From a checkpoint of a small mixture-of-experts model trained on Wikipedia.
Size: 13 layers, width 192, vocabulary 8192, 35.2M parameters.
Training: a variant of Muon for the experts, 9086 steps.
Below are experts of layer 5 (counted from 0) of a mixture-of-experts language model. Rows are named gate (a neuron's input weights, with its number), up (a neuron's input weights, with its number) and show model dimensions 0-191. Each number is 128 + 32 x the weight over its row's rms, rounded and kept within 0 to 255.
Before each expert's rows: a language model's description of what the expert responds to; "gets" lists some tokens that make up at least twice as much of what it gets as of all text. This comes from a sample of Wikipedia text that the model never trained on. Tokens count by the router's weight.

# expert 12
It responds to: Dashes in sports scores and dates, colons after field labels, degree and prime signs, and nouns after numbers such as competitors, days, percent.
gets: "–", "°", ":", " and", "-", " comp"
gate0 [118 139 123  58 158 122  70 110 170 156 112 151 135  80 116 121 188  57  75 144 151 114 154 129 143 137  92 127 101 155 124  84 136 164  98 161 125 152  76 170  81 100 152 132 164 110 166 148 110 165 111 106 135  58  96 132 166 145 131 167  76 132 128 132 136 136 159 125 105 122 127 138 146 151 127 195 133  93 109  95 172 111 111 118 173 129 159  79 214 122 169 137 159  46 134 121 160 127 151 124 136 127 103 154 156 117 104 146 153 120 124 103 115  65  91 126 144 179  79  97 118 149 132 172 196 125 126 155 165 121  91  79 118 147  98  29  99  93 117  84 173 171 140 114 167 186 112  98 122  84 106 107 156 128 167 174 152 105 141 137 138 148 102  97 107 160 159 127 129 119  78 122 158 122 175  84 180 137 127 195 100 146 101 111 125 170 120 126 140  48  88  98]
up0 [122 155 120 176 113 122 159 135 143 105 150 140 131 163 147 152  34 206 123 117  95 182 123 122 149 139 145 138 122 141 128 201 123  87 173 123 105 136 201 111 174  92 121 129 110 145  81 118 184 126 157 177 101 163 166 153  99  74 159  71 143 142 116 114  60  87 102 100 164 133  89 100 179 192  98  65 139 158 132 145 104 148 161 124 140 160  93 179  35 151 102 130  92 173 118 141 104 146 137 102 110 148 159  86  65 120 125 120 178 113 136 144 105 184 136 128 107  60 176 149 117 129 106 123 113 110 110 130  94 127 104 149 108 136 138 187 139 125 138 155  93  83  97 110 137  95 132 114 140 135 119 143 117 169 128  70 154 149 122 116  81  97 165  84 146 121 131  99 122 176 141 143 133 103  53 185  97 138 176  89 112 130 159 141  99  84 148 119 107 188 190 119]

# expert 14
It responds to: Wiki formatting tokens at line or section starts, such as =, ==, |, -, line breaks, and sentence-initial The, In, See.
gets: "-", "\n", "=", "|", "==", "The"
gate0 [148 116  73  95 143 133 151 100 154 139 160 131 159 134 130 114 111 103 173 127 143 134 129  98 154 130 111 142  98  97 162 144 138 102 125 160 104 177 121 115 139  84 130 148 149 135 115  85 137 142 152 119 108 163 129  79 191 127 141 100 130 126 137  91  91 135 127 109 115 112  79  84 150 112  98 126 141 169 144 108 134  85 191 148 132  99 188 143 156 193 141 126  98  48 159 124 115 136 144  78  93  93 144 118  69 157 112 149  95 165 132 129 178 156  68 115 147 142 122  95 142  37 116 130 131 121 136 181 208 110 108 107 118  35 126  75 142 151 123 116 115 102 119 111 168 189 107  63 134 120 131  91  98 145 109  98 132 138 153 134 119 142 149  77  47 131 224 112 143 198 108 114  86  88 211 150 165  81 142 179  92 171 167 104 145 142 106 153 120  86  88 114]
up0 [ 69 136 141 116 107 156 136  86 158 163 172 104 139 145 128 155 131  96 137 143 109 136 163  95 183 123 127 137  91 125 165 146 115  63  77 149  78 169 186 105 181  98  96 102 145 145 118 120 142 212 161 165 121 136 166  95 197  99 161 130 139 134 118 127 116  97  87 115 109 152  54 127 171 134  78  91 178 112 126 160 118 133 136 137 122  88 145 128 135 171 134 142  64 107 130 106 127 213 151 172 116 156 149 118 116 137  91 162 159 170 110  99 144 156 110  73 139 100 103 127 128 124 134 168 142 141 136 134 157 113  78 204  98  84 125 145 127 211 128 112 135 108 111 144 122 202  79  74 120  96 123 116 104 130 172 116 138 115 145 158  96 133 119 132 109 176 140 111 162 170 105 103  70 105  87 202 154 121  97 148  64 148 165  89  56 147 133 143 106 179 180 163]

# expert 1
It responds to: Nouns in section headings, infobox fields and table headers, such as name in Official name, Genus, Births, song, album.
gets: " name", "-", "==", " film", " album", " \""
gate0 [112 146 168  96 188 186 100 116 137 165 127 154 146 208 127 126 112 109 119 121 119 142 127  97 111 131 159 101 117 120 165 131 146 127 146 171 140 184 119 100 104  93 136 171 167 122 171 160 131 122 182 124 160 122 162 155 171 100 100 192 166 181 127 112  95 163 155 143 162 115  93  65 141 155 127 133 124 152 116 123 149 108 141 173 141  93 108 171 126  99 136 142  90  92 155 106 133 119 101  81  58 125 137 121 144 123  91 156 126  81  96 104 176 117 119  96 131 206 122 103 109 159 119 186 187 175 105 172 115 132 125  50 138  21 101  74 143 124 143 140 158 122 117  98 187 221 135 120 140 155 148  97 153 176 138 153 151 138 113  94 121 166 166 127 108 122 183 120 100 160 112 170  86 125 168 131  98 103 146 142 103 177 127 119 157 182  63 114 162 131 100  63]
up0 [133  63 169 144  78 123 114 129 122  85 144  81 111  96 148 133 147 164 106 165 123 102  77  93 142 128  55 195  77 146 133 144 134  81 135 122 139 168 191 178 159 134 107  71 151 150 164  48 161 180 105 122  88 133 125 135 196 106 165  79 139  99 173  65 105  66 153 116 116 119  71 138 126 106 148 119 158 130 145 123 161 128 154 112 152 168  78 107 145 152 147  92 137 125  94 114 111 153 129 107 121 159 111 123  94 131 115 157 210 113 154 103  88 122 132 157 109  57 168 152 175 110 130 138  83 131 132 143 172  90  98 109 129  77 175 125 136 139 133  78  87 133 102 114 121 132 101  73 101 101  56 120 120 111 152 115 114  90 185 162  69 127 107 110 114 122  79 130 123 127 167 143 123  89 175 144 202 142 118 123 110 155 176 131  74 113 180 131  71 161 132 127]

# expert 9
It responds to: Common nouns right after the, a or his in set phrases, such as in his place, death, held, open, end; also dashes inside tennis scores like 6–4.
gets: " place", "–", " home", " death", " held", " died"
gate0 [ 93 139 111  82  71 154 160 121 185 170 142 164 118  94  80 180 140 126 152  91 140 103 102 119 178 106 129 188 112  92 130 132 144 155 132 155 105 127 102 137 116  82 150 152 153 133 143  84 109 116 125 138 200 116  77 127 102 108 156 149 172 176 149 116  65  67 163 113  88 153 138  99 130 167 130 131 110 116 185 138 154 135 147 149 207  71 114  48 156 105 137  81 121 153 110 119 165  90 104 141 107 153 136 116  51 144 147 121 128 115 149 122 150 140 138 193 115  84 136 107 111  62  88  98 144 136 132 170 158 110 174 118  68 135 136 151  70 174 135 129 111 110 126 123 172 168 106 107  74  96  69 117 110 153 161  96 148 129 132  88 167 121 173  81 165 131 126 164 139 191 119 153 146  87 172 142 217 101 161 139  79 174 192 110 109 129 132 134 141  87 134 136]
up0 [144 144 151 144 128  59 111 123 100 131 118 112 110 109 165 107 133 197 104 160  78 209 119 125 108 117  99 169 131 105 154 137 139  98 179 132 117 110 184 145 156 124 139 101 150 106  93  97 123 132 109 197  77  94 140 122 106 115 143  91 151 138  98  84 148 173 101 102 117 101 142 159 189 111 135 115 136 135  79 148 109  92  84 113 114 218 116 172 125 190 119 148 164 115 108 158  96 164 153  93 123 117  75  95 141 120  98 148 136 109 101 168 108 177 111  71 132 162 161 114 171 175 157 187 156 124 128 124 125 152  78 134 156  44 190 108 179 104 106  55  79 141 124  95 110 143 128 109  89 137 172 135 133 111 134 108 141 160 141 138  23 147 168 155  82 131  87  64  79 169 103 118 119 110 157  82 105 151 118 128 124 116 102 158 133 140 134 167 120 172 180  95]

# expert 25
It responds to: Inner fragments of proper names and words, such as Coelha, Dordrecht, McLaughlin, Cottage, plus digits and semicolons in list sequences.
gets: "5", "6", "el", "0", "tt", "lin"
gate0 [ 82 117  83  85  97 140 106 137 183 123  93 158 192 123  86 158  86 121 120  58 124 143 132 128 121 134 141 129  82 131 172 103 138 160 124 174 100 143 127 151 126 121 115 100 173 128  88 102 173 202 168 217 137 157 129  90 106  79 130 144 212 137 156 178 103 114 189 116 145 102 125 141 165 173 141 121 136 112 113 113 146 155 152 135 183 144  98 137 112 139 127 141 116 108 153 124 142  79 137  86  44  88 126 140 149  99 131 165 154 121 149 116 131  85 159 162  73 155  82 144 141 136 113 139 131 159 129 135 149 113 102 130  83 139 124 106  94 118 127 110 136 179 130 149 251 169 109 146 104 181 103 136 158 116 174 112 147 130 153 145  44 182 183 152  96 141 169 110  82 162  77 155 158 131 102 126 183 118 164 190  98 147 140 136 112 126 144  99  94  93 148  92]
up0 [114 110 147 156 148 104 129 143 127 110 114 138 101 124  69 122 141 162 167 131 135 120 155 135 157 115 122 149 162 135 156 157  81 107 128 142  82 163 123 154 145  72 124 136 146 116 123 109 162  67 123 170  90 156 122 134 181 110 113 109 101 118 129  86 117  53 131 127  59 134  46  98 146 141 106 157 116  79 175 150 151 142 123  96 170  68 175 131 135  82 145 144 126 130 148 157 112 132 128 137 118 178 144  95 140  95 165 134 155 112 124 103 101 179 141  60 148  50 135 107 180 105 181 122 107 139 176 126 155  69  50 157 200 114 179 117 124 169  46  73 112 124 142  72 120 150  91  95 113  82  97 148 122 174 107 111 129 143 103 183 113  82 138 116 151 135 168 113 133 196  79  84 145  70 171 189 105 177  90 115 138 134 119 124 127 142 104 196  99 153 136 158]